{"experts_per_token": 4, "hidden_act": "geglu", "router_score": "softmax", "normalize_top_k": true, "balance_loss": 0.00317, "router_logit_norm": 2.0, "init_std_router": 0.0238, "norm": "rmsnorm", "tie_word_embeddings": "early", "learning_rate": 0.000955, "beta1": 0.9, "beta2": 0.98, "batch_tokens": [32768, 65536, 98304], "train_tokens": 364300000}
Below are experts of layer 6 (counted from 0) of a mixture-of-experts language model. Rows are named router (the router's row for the expert), gate (a neuron's input weights, with its number), up (a neuron's input weights, with its number) and show model dimensions 0-255. Each number is 500 + 40 x the weight over its row's rms, rounded and kept within 0 to 999. Numbers have three digits each.
After each expert's rows: "gets" lists some tokens that make up at least twice as much of what it gets as of all text. This comes from a sample of Wikipedia text that the model never trained on. Tokens count by the router's weight.

# expert 45
router:526406567469427472570442511556532540518505535485478483474448526531530546482454579535495482510511531506545511524466553543450469486549465520531488531463578527457476574516542500485501486523423485448489571497568496480466530546441542453497491483534460482478464549558538433582507468508471487455497554501531466431496456488471541528450448557523577508536495492548523451500536504474541449460534535484529503470432520450507463517532466550451462541477470430499421465445563444480539470562519465461447470489448539556525506496476407431430561534508488525464519546501508481536465533523544456561485468474476562426544505505478511520585561506532541500487464554435515543513482480533540469506560541496482527484465537529540520610485561485515483462472437554546477466524550512531537518544430562
gate0:511518561513492474538446500555510482545538519526487539476520488512519508511494537546510527516512508483517486459488517493539481571550533517446484593416457532479535546478572531525462423511524502507524537497567477473449530522431451483460536481486478537454476490538518498509526541478495513466457486479524471483482518524579481538441446500470533454551501442481461489421509492479493457544464536442520494479450461523466458479563573540475466472545421514449461485398494534524461552494434548422474544487498512580471507521520433434511486496464538560445476552550460424496464456557502491541495476582512515429504448597462495486537448475453570563461500549575600519463550521478482466470514541526461487474561573486506510511453539475481505523522456490471379489445479442535512522512389561
up0:530527472520503477495556484465459499466499473414500530476541539485475519529426480477526554482484467483490542514509528490580479511482451549462507529568497570501495515526475513448594482499453563519548500589528547481466486517552475465486505453454534486476483483506514456542444470531498521500475467488496493456450493557499533510486546508483520457599536549615548519471482505479403511533580523515497415427553502533436532504494490504488510529496540457486485511534511596552557528557520513437480518564506429573565527543469506510616543462486546511583591515488486514479537552481466571489527488494474524585458482403502557509479485493513551550533439572483494559462473513480521483442486463496451472500540506492506560524495491549446536485465410499564487458571530531497495579545439488
gets: "h", "ar", "ik", "am", "i", "k"

# expert 16
router:538533437540536522517510549481532563449456536494541511504506493475502436438471429540452457506554428491461505560513466520501410520470451541496484567529473461518557475479438498453514562423519508546455528539459497464487469495520580581507469517440468480499451465512450513537473529546479535517485445476527509513534541462526524455457548464510484505521563474488488476524578469486510461458478456545485502540501457503484534465474508420510426505471495512508468470454533482481450545516467419527445529522494455532533540477559582490474550529586437520488514529476550533464522508477491562567460439498540534487511496560486481483478501502487517455550566490453447557486525602508466563546505467565574519467439433506508476538431451494458497514449556402460408491458586490519418509574493453
gate1:435458510468438456490379495609565523535523474523491527439457528486490483511544575547482425549466529454471475397426599487509466523469403552427480472473491549509547487519445488522489494508481531475578432494526547512445480519483387441542477513543428538534430566470549465483513534465425459505544521539514444493565484509504463472514578458488499484482563491500484532549451509478529511481499525485519524544562506566566477505475527485528475508530497532523532484514499481517492434539505514468564490537587539539433517543502485496510472459508518564581559519474477466500429506510524544464521469503588453461535489494497542504482457489507468518558492516433557486513514461509553485477552533477474496415557533500452501472577477478503458499507439491492493510487447535494525427447506527
up1:560485524503569532479535484413453465505507531523490469523524503504566575496456431460543557467461475504574496599566426446492506446511534495564500475509510451544448555554544489502446506524476497466417555445518469563548532521487582511476493477466539475553545495515466518583441475474465554506452473520454531552481591507465545520510456497482496507496433508501527560472503507530495474547459419507484501472482492428469472536564443521495476499475502435499467536440509492525529564431510491577472511422425524431534489450488431495477513548450470467451418487491543494581516472565505496476528535517481533521478558534476411502538492515527507545400448493567476500506497499515408510546470500495510508549475432522447488465479529573517563493495484471541487512507551509549454567545460498
gets: "-", " |", "|", ";", "\n", "."

# expert 111
router:529486418545464519500501540512497529435445542483577527434509527526509520454519515569461511534469509507483411469458471498519463499465478528480599523503451488498499508494541541492588533503513490539566521505513475506501490533506481463496522460526449548516474470474489555560479517558487534488514482572463525560549461493518463468483439413446490477508493447475447524551545489412554444583505517559535463463523450518556512454437559518531543460497546485493450450489502457423563573462488537522549481539455548412488502478522549580456487606559519544516431523552452512553533565443501474523444443501482493429487469544543522461546472471497557502527551436455473459495455481425438555514520460565492512510426475494425478529522515508524529527544566477505544529465478565517542554525509499
gate0:554484492545470510545567481564511519479477493448429511531483565512537512490378547494414597495453513517468531527549513568549515485436463479500527479445453496414486535486473530425472488532517453496440441449569517493504475509521409479426538475592447442558438520513484550503494509588478435484472537528499502504479541518495513523483518499530543519487504494441540490516567412427489558515540433565528518499593558496555507497477516476531525521561502455458456518511496489523539511521453522448532487558440528490521476486477558514525505511586564525467531541504471466538478428573436513466510485478505555515509573445536419498461456512522533528562473525499419526543505514437505445492492480484490569486491489514550474466535497595493563508488507484507500465477472539448558524474446482
up0:464513458479462475512498504446414470531494470480500538532508482549429568481390539478516525498402517524500521507484491524515519494485553536552518531518561560496564495490477511445503497486494402497642414498561450523569469446468501493553482494481532441511443547495576449508551443427536462518520496504552533421452532518468501543471533488483412555435512539553512603497517548529488578501548550491537544516537481506480546472522516492504546495595550454582479519441488422486491507515598542465510518469508474507446533521514569512538562526453471499498502475537509420508490528487474520477503499499535492520520425440500426486520452473514480450425484547542538463441481546498520489431475509504476464438498527502502520493496425490561477492545514499529547529462452474491507536479565487
gets: "-", "\n", "2", ")\n", "|", " |\n"

# expert 51
router:477467480515508493519568537449456547451478500504439493472520448570470490561435529466495479549523505551555495435504447483524487493539526441520504511495516536501501490588530515542562392528513480489504481480520545513548588495516509341523552483513512466488494457545537522556515465582528461475519513452513521487554485518583504455495540469512533530480450431477475522579539486586499521472473423502513460437538534476499491477537465559497522506463533476504478420535547566470545532484480504454533458469454587442429528510490474516493467557496417470468519430447530469580566501511493521515474471469503491405488535540550457536469505467551447508486492469496468538523532474516507531530425499569564460526503461530491473465490485587495484520476468540418565496565481470398470525533515516
gate0:518506515560456489458517458512538491533558471468493613526516515463504509469526479494526506454468476505477530461478482550470532470581507416480468473445460513465548533489360501508466551472433451512519461535467441451542461461435511495392513537422539489561495496563404520456466479433523537490517543455475457518481535403553482526424543543580523462448560509541509470443477515528540457542489501484416507546466596440491517511493481542432463469550546447517540499505508467539487475526451502554554507537512518483544556476503479485433495498519559567474495532528485481480489471439485532477488543517535424534512468512506463511535497474557506546513488527488480540561510505433562457482519493468533428471556557459500429562564450483491526493511427509550458453480464465485476521480450531
up0:538538472555517548492569505483433559466496536494501559461489538512491507465468528484517544458486393531510462416450474473541525473531487410501471501450448502460544557547401561555540471523439463579567409453457469503604509455494494433475529523467562479569444444563527527517509489547495449512532505513506546488501502496559522466484484477537537551464523486522482499464540439542453554501502492459500451537487536474487533519536518548465547428530572421534519522528498481569540489498475540475539554505509561467446543535507478460482498560510531465479490485523530463497551493423481490533466564553624443534457544513529465556466490448473456521577461476575535510545529510472513485526531436504531444526520484462434470539595475530500487544504512479529511478524452506471435472506520519
gets: "1", "2", " .", "–", " Bar", "+"

# expert 52
router:573501490539461556475528543497437494472498451544473423451470491538542481488482498552441496423553575502505477445484504482520459463453499478484465606541544497531497440462569495483575501514520434526487560538465501421463503439490584551484482436505440476438458515567471513495504554501505466472506524405489505447424463452548448509471573513516496455521459447476465387509518463454497450474467500500472440451547509480492551552484505519501491548573499477527518489514519471482442563532478531471501483543455488520530558450467546428463507527446480534519498527460496487427469467536521491604502521442423398569515453550490476484474465468479464447535510517459434516461441494470512449498455401502528518516460452459536461515512472502525501452447445483475464466499477525459422476498496487
gate0:515475514534478465467431504488526498485526524546522594458532442570511529468448412546503505501476550493547534411531479516515543454484515543508559484466560578500528513520435569447531496467565510470573420461490494489461537475497449470495564553584562415492475478567510454523499467481521442449473507542479485500504565465442527519448528448560468492503472546486467526590565500511515534491545496540482528498508537501562489472466488472425572455491525492496445555459450534496471513514489558533482545469477587542460477515466521604551520515504505529446511419552466453458462448506506567479538571501520497467544437487513477522606531478501537486526420495565572523479533536493554489501497544418491497435445515535449513471484554503458438488491431494511498524501535480469534514555515502
up0:492451440615458578472478562515544545515501453527457534467488439535568504460486450579443502458524552455491529437521520487491485417467551460444487520476514456489513453475507512462531514513524466557529460510517510491432527481544512511431486471544511537452550556549482477464440501464495472468536548505468467462423499478511431436464537500603468521536479477473436453513488468536511427521488490485471467479530470493521473440446504488500559563507486511532559564462495537453484558579435524545475474482479542569471496556493544547583475513562430533409538450517482499430447494515512514537468561501455542563565432552462458502481493495459505501575498557483510568457473496496510468521488535414475502484420491467510487422480532517476468566468434480486491502533477471434498538525555471
gets: " |", "|", ";", "-", ":", "',"

# expert 39
router:452441473467528469586383553529606571559451566534505422546471491479453507535503529582465521496465483510508462529446533552501419443501499464480469518415477542544496490546518495483452523501546451544432500501515499533465497521476530466494551571495544472528480510539435541424438596469491568486542493474504499494564473493502484471521508585519489536498481491463553548492513510577510442478543480512509548527452468466530458497578529486465413510460475557448517446421458437494519403518464479514460490519549514492439491492447459462484473530497425571473463480503524484494424506412519492541516522488423459493537481533476499509467527521533471543487521484502551473428545464540507552453513530459533487527435535505482494541527464526479528449492449538501450545564554495520474524460562488
gate0:516478447529467478476512492482495468426499479467457544497541447478491471448535478478495465436524518520499538541502453554457541520514481473551548431486426417488536583475437507562459525513507555497514505510553460453483433438499528462493541567482507529525489488488541414527486480503448461556471504458386423481463451534573566509514434514479492525488524557503464564533489480470521505502495511413527507521609538537526540488504525519502448526499448536450580478490453498532473528526455452421502459483562528487531478548572456492463571498551583496481508516521491521446476497491504553454553455473473493478569542532462533479536552518493439566517515491489519507517420510515525448601420569527577534454503520486513502555500503515484497529536515533518552450513548536509563454406536418
up0:499511519433508526481516512440505478461457501502459496428512508486527553505515461481524419494471490486520497535422506541444552515475500463501540467504528457525484537501563502574450474552524491492496529558521591460540479530439623429492505508509387454525451448528609456526484522522486465576484470428397443495461496510516555483487507540501563535540547555527460494524481513481471488485478435544482523497528565527534524519483463455480472524469480498506566501492486534507485515488490486563497549545486504494463503553499479548506502518505594540469420583552454458515453461454525584580516475480462481479527533521515584456543558491501446488467514492528502515514416493481510441517398576480608492449475522518447498557538552471408539534527526525473489447494512481503562517456555494
gets: "el", "s", "er", "in", "en", "z"

# expert 50
router:489537498516476465508476459531490477542548414484431530601529480490468468509518502513516395523494511474458495488493505501448527568521454498453496504518546505525463472491457532569477547474502451468481483484504468530510426475514491524457483478487490567598541459475510459447515462421442479535503530516508516518464556458466579591602544523522500474518576533512525490446455523503523476583484506549452493524490493558427439539494440487601545476529521492527608557513539530481436455448507445473565530475509518486499509475513502513498469478504512526518478484480441503556450550589467510406542410571422483522512454492452531509527564519487545470536537472505462538499539543459483495455472557510493506450524557498577548511556481451442473545507510442431533543486435561541530468543473511
gate0:478489456532498538525475536546472489512531499499461494554497526484568509510532480497442500541517574560488545515553533488489509568499497445511520455477469536508446514428430574493519602405593497578488439481398516468498483458516432584422477535482511538474524456568555474477490544514548524475500500436455443491502490511463462484498572522526494514484469489528555506535488519514432526483541526459491471555532553419468476538556503472498534544498495478489496536554563522581493464462446514462497506474499573475483495528535460495499560540455467516411559523439470401529475504508451502500506505520540475528566483468492556534550512466557498424503473607533437510521489531510482462477430559521466489505494564461477519420509425497527475514462476456563506531546572534525430514479452565
up0:573492505498457498501553469422509517423455419493511581489518536496535543535546511515524503526503499503539539505521453523467503430461462464481471511547554449471561463542490484427486482509507499438496536538502486609546517549511499466502500506499479479564504518472499526528451475464494479508546462529534471423455538449543500579472467471500498438477522470503474595540477501476513462549494455530525553487497474577489457527373534545478413423514539446540508489411484485505477505518530474558458576564492514465462469513489514516501521540486526575429413494547552544473547530521481511510422517489509542557481492498500449474457456461480594559522557494421523471508542493513510518514512479499497485461476497488488484555554551516470561527490430494417489440454434492531562519614481407
gets: " the", " was", " not", " had", " other", " all"

# expert 41
router:429536512541514444507434457502511493486614430468485448502486531508517472435505451556458472506547499464535475466510524466535499523512577549549520518507546510496439462478478475498516437538581478489448487488487569471386435542514551508436481506503560439467529471471443522521426567518533533479508507557507525479501495431450551531528530479547549449473460526457470434488477548512487459519467544490497558513516478507483508504451561397446425519588484494562488482494518450445530529465460554493474473504465538486495570514497438542478489454462530584476476558489543506489454423504483497532496517433451482504493457473592427518505561497492452493515500432532545510402549547519527493455433543475588475513509514530480450509497510510507515541511534528562483546436583526505491438550498460
gate0:502482579511464520461581489545469476475493430520511494501466563449470500439517540461518515456494478425487493466564478495536520452498383472462504445543494446502554550535490506522556493558462535537568523440484512544491519520406526442551485482474465477501502461471503563579489431545495565562519449510505548534473475471512550518548437558548446479486583500469515474533509535429520491543532491575494531545476490538457520497535549469521507396511467514527557495524533474529459492483491477484435496485468459528522498455502494459492465514466524499594466488526470507516503503603512408516582478552511482486490468470484493490546427452444482454513454552485441490511513450506494424520479456478430495565492396492464462480441495430534550491390552401491489495498531552484489540495492506
up0:503497477488551491557477496567508528496496550428485494535512434483475491518542496476483484529485504535502516468542593502492491623528504480478492503458505534461413472490524508505484399465501486530463488484555495503503435471568420516489550534508578540522527521516526481441558528488444507460493517538487504543556599531420514540480481501489542479535442572509519507503448517573365493534498537480546473458547562556529438484477445475549530568456512552491499470478442558515499548439533576507535496486516503510436476522493513599433528532510430482507536483411546525509532507459493531439483493484492512560487468575468511463474482536555542454514590423548479465535490558529519527500466533502509491482485507428582521482493484589436467528579503518508502560503522464596510499491491505
gets: " and", " The", " of", " the", " You", " for"

# expert 19
router:468535485536459536431454491482522476389444443451436584513510477516470455562472519507520446517570455505507466489516547476468531544447477550497524430454502545504532531451475525508467510429542509436490448524467573542483545432445542491477544515486497510516527483459492499451435575507481472581505600490509455491466592443449429493455514501485510521511521565476455502540496475525508550467544528444451476573509466526462438500481487456505614486530548522456572475477566502550474466509469459456557529506523454541521463517521439465543503463501584524505486434512506486484536476560455467454466461603484473489543551583431486521416496510471482537530462458568483548522544490461497498522517546519499529462555575495530487506523488452481507494477551486576543551507504493476531442497496556
gate0:477539511549418473425561482444421521472498423504485509555460522501488462527432492524471547467437463495438445478519499578480478507494523499544489547479487534552556553499445526554514471353514494537556482562514479508479542528497481515501396441518526540541483524489441508428528501563489457500474500496486486543529502495462503485436450529490422506492488535508495494507577508476530516587493493513468539451438492512446495505513497525520466539532546481458448472497571357524472519556546512485501446453498571528517497512441427458467526483512559475481499469477477554528493520554457463491473508520433534470493507462518471415463505484420510510514476478481482523497445531424522440499482535546551543411550472527520495542472471535418543562428475517486462548520494434423545528548508509
up0:475479485490583489519433511548584516513531553468521478482525477504499512514497553537485512548512551473606551522437431451509474506534504513458482505537532469482488423524510398431442504602501468462454530487535488502497493470571502502498555538505480443410509471508535535538480509436543471476488517559465474470458477532532498524494469477499524539489476431482536510472443528554457475417528499498560463559604457427553545489469489543494546502468449466517565440490455595516503538441497491535524488540498467473496481558523510523526515552469464536477501458515542455482488470438491569525531517461593468535498463533512490537564556472570465509477523569481577537509491476537492495503529502455444479588420475405482446465518491496583460434491535516475519398469545553523488459504478510
gets: " d", " that", " me", " s", " def", " ind"

# expert 8
router:591531559509430524485532456433545519483498472537525474537468446517587554500441544513504543550490488522503512522491535472421532525532497563547545475507511490553486451463513536524465522476537414506467503576488521447659440499531462533468563480527568509458527484499482485509451546453426505556568503541469527499430444502477505463459517492487547579495458482543480551481486486516619495521440470487493530496543532546464463468520591488480496512476552502516604502462483508472486491485464495502527549557456537503520511524509463496451505495505512557492506503609447498553456500507489521441501466550465476501526473509423484551490476511526506554532556533515476520511438471483527469552470577473476562378515545561448478457526584493478504552517539569460501466499450497516534466542508461
gate0:479536528492494514542424507587490435485501536520506500450498513518516569459523504468458490509558461492477455540533552484524438588468441522508545459490469584405525525475589515437504481519465497510545418543466522515550525494517518528456498475495601554447487487506416548470504473511541576444511575536517484475484565467525525479467425475538456454503461530508444583465516501530432504547527491472540475460508472537487524512493472479456439453424508484507528505506486465484554419550503550523525458505505499551476487570594408550545549499425476532550510525481476507416529513469545484455546427502494536491524427481515465541467496441556489500524525469524560486460511474528463510491462526444523498483512524533427527500471558459545538462493607520529480546517553465587534479433479509
up0:504542583533497519431493510569503445489476510498471519534538502465529542506439512533428522485471535540562468453502513477515483476491477539487508558512457558498556524485448535452483545494499409514525491471521483538551543461522494532449495479522571478580534545454474499486506534605472505505484566513532465463452564459504522455476436510511505484461475526547484546461561519447465544502447499519545488520558465565534530628516486494445480426545508461555514428462541467483489452494492479504577526420417495476575502510421419486506442427443493556538500514460502482487518491522467542478473496526518530477507449418532446500443433479561481489522464473515525562470461538430471431534541503537520454444484524426432424466535472471494542451480512579553476507515550472494564502469437461
gets: " which", ".", " It", " and", " sp", " l"

# expert 106
router:537439587459466374449460427563482444577558506462475480449449497480579477565456543488446504445455550462493474441476515482513495440540503476533510567518547493470470469543506551523511525499539498429520561506464472440443523503496553434472551538467460507482489554582494482519515474560485431448413507536509422532439438480449520477472538549416527460484474469483496489568498500496529516472475511600480526545507483453438521431432508530465429533491465511489388483498497479458537507426475452536435499489513535524476486425494487506454504475515478504408540534427541489545457517560478505552497523437450504451550490478544560509546536514528500510501465547541521466475446487483509543474520484495511481522504502509500543476505492533480493478541495488485512439568550475566457451468507555
gate0:553518489517533404503489447517513506527470509461541528493472433475515504524498445498523547478535524455477508508531492416399471487504501511531486517566526567503535544471498589520569480476463497467478529562472509486491399593580419528493567490510528462463491544513536474466468465472488472536485441504576468414471488506437459467446528471460464493592540424446469455499478454454495563485571469483443467513501557492440522493529450543488498470532477504391525527509471473501545443501559466457421505524534448440508524489559498543492454469526512446439483451521539498441522496542492517428556567475499484495532545546471487551522532467468473504494408477502460457523542445516429479443482492458489460452544545552483415461476465544504433503529504524461589476512524521505506504437481535
up0:562566522516512459561491423535534473512504553460510511472543498443545495483527439507493509459555501458544555496528555477538460510453469536464541422511499469522542539468478506562382437590371451494484515470414576513476456531538435484562551486451523535532488498529573515454548491440462601517497449510549472548486472511476548564550553507547543561568557541513460516502489495531560512571488501434475414452499474494546506540545398492507476482437490552459493517529449506512533523560523544460475487481499477512546468469539478523501523440499452497518466435480465474512498514469505530527562503507522466492517497535528554510505545561436474505581521463437507513524584488535469478519473478454569494490471450539439478452486474482474465457475553488559527540485526528478479546537534478
gets: "a", "o", "i", "ie", "an", "on"

# expert 9
router:459414423405484492522421538507556553471414516513518556461448481553498509513491529500533460550527410507467482505522516432529581546443483471509461446525493564542576479452459506494526521520512466556499470512501551542526512528481457495548568602523536560441475480479500471497469494542509559507557464480530591492555570533533481467431616470556501522495530492441433593535512505509463473537521526430498487527516465518578557581540453455505539476482499475455503459484469539447540480486504455521471514544476503587422442482490495468519442545521489486531484492544491447478571525502521492475535460541504516498470532500491531572515527504530503509601497404544513454466547455517492583528564462573512493463532505506477502515496484472549456532511535526442532485541488512473479471481505518
gate0:459453518467501463480441491538497489504468455485443520482441557575523483456510522500450411559499569460445506507498491491483512520488498467431499477469542536481520505487513506499397476477498555510503506501560447494519487489473516472464501514439484429487445550511449539583524438435506509478485460543515429453491564505565480530519494536478452435531533483530494493463510445470434458501512487514470517530550444506433451527481472519501441544566437492445495511467545412521340445451492508472431526500509457484485556513444433562551501422526465484526536570488515523449442490533470537486504523468480453542531479524531402459512494457545464444457560545457499550493538505518528527502428517526531504542524525454584499547426469492511487483516526424570418482546406541504486497515481472
up0:451507412506574491545455522552441489465423517542491506485487507490545504459444547561512453586506420507465544433499568444549527529514432428458499465473481528470511492452473537475559466496519564529505495507560501522545487520530465454535515516505472447435437531484460527610492511558495502497525436541549461459564562531596463477480507438502460515509543486451489592486562486529421526503504482478500459521579466519491455543503490449494443574466420470468416472488512497473417509460542476487499572489489491549454542522449491470613470531541509444515492447508521547440486503504491486555475545516539484563494527532538529474511493455490435460503518493563508480464548468520544499554468498620524501484481523507493530486490524564539488537531548443470515497509454531519520477569559511
gets: " ", "2", "1", " s", " j", " S"

# expert 1
router:449539533538534403410480417519478421504538494515448485550494424573482528448535544525490464470477508460557502511477537552526539535485495551471477533491495540477494505595445504466476475482522540468507531456564469463461463495513472495494471504505513521533504482467481507447502543456525422535461563499477481533435519517486516531486523454532485512459546499499518501470559537550505431560469517514481500515534473541481505568487493481530456546492479431483549567517523462512441519482500458438515423419481504523469506518489507482493427498554529580568602450451472468453425578536516465443495515499361506486539483491454584504437544461484527516481437545490503507559575502469506475502516512539498508509593521432552481538546452417543468501497417420540472479471497550525476446453488470
gate1:449549493536487560421518483521466515512524435478541555507492471450476472484499464488518446535546455618487488498531465508487525616393439493506503477469517521545484447522444449541459447425510456465577468535478567516438505463573486469514468526518507603510473566497491486464473552443522464458486502507522560495505534480560472563479524482526518494535554562446490446580533463489489586540505528509446511601532516462513524517517519465529500506462563504509539432572584529453462499474482477489529448487533487448492497550538482531523462486527462519515558551496532492545542549479516476486529502523509499494466535579559439503513464544536458502539492508510520486517489505454403571475474481389490483480462535547529538522490445517472548524511442499421521512503453492469450490445418573
up1:503451542472540478520515498515530462538484540542477488474484529532515545555508580459493577469509537425509484494450551517497413432592544493513530476537520469469499607459565516475530473555485497514419506530485431544530532533416551480532503515453467441482467469516511493547543441556495547501520479504493473456549454508476462476514457570440459468467453469547482510456485567475558529420532451512569516471473526494494477444491441498559485487551437534524415516436420461549530514536491549522504518559508540623492461462520518436503514514440526484516484513497540507513459469526515540546488505434517536435527474427450573525486460448520556503496510482461484474502506507512598542515476479575519509582528423471471468539511519537479500461519552530527495529471514492595562511542563439
gets: "ing", " of", "ed", " for", " that", " on"

# expert 47
router:542530639434541382464469455617526495540563510524458531480459565516536519557465546501492540490453493498483438530513525480507452457551479474515477603531499425495494510522559481489514441507513455455500533488474480493466546525438556472419483517546494509496486547528546489520502531488527462460567556479516495396423484460456478528456511572471527438465504445534460442527461552561469490465486462538526463483492566448498516484460482557450470564441517544423455505497549532513535480487518490525502505396546500516477459450518451501491481504496459546455523577461538500564496496506522490575443503499482481492513546487488488503509487456545478435462540554510460469535474523530484446560514523532522462503534517513427563578545505529445505526505494522452463470488491510452532587498446566
gate0:519508509475518518453545469559456477572542477448515491485550496490416442480575500474478541426474504484492500538418453511465621508451534434527564479542480482520524478437506470486486559462530504472479532463523462468522500433511503459475559476510535512429485431542534468434507467541554427516476518427497504468488462446477541412461494500521491571538550464554419441509526467491475564499433433491472492471425470532478447455548448543498526532469471525463526541543536542502462437524525537518584517461486498416552512452532573471527478452516473477538534527483390527470458502465545491491447527531449446438558515526474484507430465447543472479470467522552481467519481540510492519550496522520478479494438503546482440438515447504464545502527566508521495510530434586536513518470531429
up0:540518521563523476504519499517472466522530481481517495474572518489458466456537501542444543465412560499479474498400526531464541473518496480533520513538454432442513484485508496476482520458495514461491534504526517464475524456468509430446529501508467511362482439527538454488462490539516440532510516490532506491492452457429527466414475484469499559536492444563424446591487517478445573486479465472500511470455533489560454439525397526441469549484458591501508545569494555451515447525545545468516501440458530438600514416460541534464478468537464536512499517477416530504453496455537488513428523512471484484569551520551475464454431494506480467490527535517483485535422476506475459547538525553479485507445498565451473455502457542436519474472540459513508490515408546519554534466563467
gets: "ov", "i", "z", "o", "v", "e"

# expert 80
router:553501487542470542552582531452478476431425524501500493504515550494553522468540512502472506484570511409462496486538485566508523524529483499470540483512451531491476482513516526551573523556479520489489478545461515454499486552555477533493487486479451477483486462534444453547572556488520521526519471520436423470426436486540485481479525460524509547502526487509474559554485489565523469555493476495425481522483461558487415495469592443493493503409523470520482530534476474461504510575532514446529500519458479557548529494496556465536489491549455458458491538454541474501539441464557450573573526485491433439487509513438487480503466570488538544496581498492514489453447524497519501518474430540409564509486431491449409591413508527587485529500519434527441474465479491497494485432531389
gate0:538502477544504486511551495457508493482511508397532512508534535537470476547552511488466507490497469479561502478474526547479466571519537477496413453485563519480460518492465555482528487475522505478583498516462491455492427504563528524511563491474487479508540493445576476482550507532425533509504454528465457484497461377477509510522523456510467417522420471532483517470452527520464548465491543572478476394490493585510490485499516527427476471495596477529576460510469478497545440414548556528486476459440518542520524512440483508477549520555568509484489468509539599575487545453500529511469568507497468480539479378583515503526470484506519541562474470487549508518482545509520595519511505559516544490516519568550442572447545516471508485570567442508525503482512467494576569478520473
up0:463493502479473492477496510503519510510510487503480508474444510473485480544463444514498529475500552551502547481445508469434562498531555508481535489535552502466517566511475536485518477493429408508539481515461494490555480508463532460549538492523542544505500543500493590461477532451528517485470489513492539464425574527457506455495525503554512440495466616593555438495519431496445578480535511423492562443550548529546480531518498400506494416553495553572586484516519524488429540480487530501491460569453537433530525559447490577490456446495519528502501454541521525470434562540424511516479519483559466483421439534525409508473493481552495525565437448490485553493545541560501500517506570450580451474513542504479502411477499534491559499451506489467545452438473513443504542468555505
gets: ":", " |", ";", " /", "==", " –"

# expert 113
router:522564518489527456518556516496371400457461500510514475471441460526552499546513481466504510531421459486537535466523442495570487525473527451552464472481493542524464514531553462579582443571512548474449501475448485454472536528496444531504504565518538534551534494532523475542549558595513545428453489478542455558540455548563523472507496482554448503520470514471503509502577529478455535513489477485481515455566505491487466562568480530467568464453531484473518475517517533554496561494590567455490519480466505469493498478538493481521502541492517423515568449542484533446583548452475434594563550470520514456469497467515452548456494476482429500446531464519487524576471443498445517465544526550467507455489452492483553559545454474529518511488493420491501512444527458511572534532537508
gate0:574572503484461488521457477509463449445475531452538444539455493514454552493485589496477501526440533467624503518548435500510495523497511421463503485480467500497501472477539490470503458558491571537512513478500576541472552485484517561492469503462552556521536460560480509438549448530487516453527515434566533541494466539557467517473449487524510551487538447518468491500516492499436495457446562525545540378517596496563510410486502458474538486554544442475452470544486531559535497497574510536494496440495461519468544479492495490523557551532504495543524482520508527399522477463485461526516503529481452525509449483517461463550491517409465501487490485532453565577558560495496540538444514520478537473440470530466522477458494431530494459472476470448486485447525556458524612584524430
up0:513494480451442495493539488467485439472457491476527463568465498514479481514510603442550548558493509471563490494526461454520517517483459430481515560467537502547469408504438434444528400506551572504517435501498529582492522538478521532585501475577487549516462500505397511454462469513427541481477529524490466572480479518477551515477548512612485486504502515521446488440483520468516483502448592485472524444522470542477515457427482460521570493535499447476498476543516488560544519438510483528519578417517519469499527430466480490483507539563536535528520485467487527422508512530518462513510508488492482522520450475462515454540478452453569434445516556510448457558493547457534526490487537514466487507433524489489486440537493474425531456392460448445494465462523588471439501531533476
gets: "1", "2", "3", "0", "4", "5"

# expert 0
router:559541468506450478524558527487461540582563361431514495521496483533597555521517440476556526553531561500543523486518445395472466504567472476488501563491478507518466500476444507516471483452573525509519551464516506506558471486570468470446565466561495559535563480416556522470489514470443516498525566496509481522472472421478579458511550509546546523528527491514500535534435415507492525583559519508512519470433528483424493476484525530542539501563584483505502564442451553497492493454450479491470488476523551423523542422468492508467490458549511540479472503517468472569518462517522505463554481558496481570492482509460512485514473521594489514504568467476454562467501484452512495498512528509421504429537530544578512494532557439466530507540473467515465468476473524494517531545474512
gate0:549476511440529566535566473540496469575496559519605509481464401536430508518546502467499489525529470478480515548565496545488535487469504539490497505496440524434529418550468468491472440534376536506475454453514520520520502484483499460410562488558441544513458536505495558528549469528478594485490531549465471541509469519527506501526515565454501528482441470526387477564498478500455543489477506446490561493430494606560521477542501536488489542472541521481490479460513474513480479517472485482464477568543488493518496453542584519502515544508487488501497464495483527497507512465532431447475493501466519491514484505486509482471522534469467420520531426501422497483464436500429523422597531544452564475555437518561528442459539520419576475554478551539543474518523498478561499493464442
up0:525509445479507511546504494507463529621583507491528484534542428546526439514447458598490477539536468475559501461502484417525502449481493446438517510488435500472539398492492532505535530477488511513478517459499524445480471447586512509453536496501477557501510474515578565466415526497473510480609551528473479564465464457542503507513543531465534507544479475569503551540490444523529488469510473552453507522426522524524517448558466503526506483531588535498520568471539495511458429492448559541451503547513528511505479476458527507476538495553456531523504495498467526512508506525491495457512500509527491559551464519527574446490480480550464481500485428567501609418491467465527493403605524459450543430539514496580485502475548470465488554584534538566459516533495492474549459461504481
gets: " was", " is", " were", " be", " are", " been"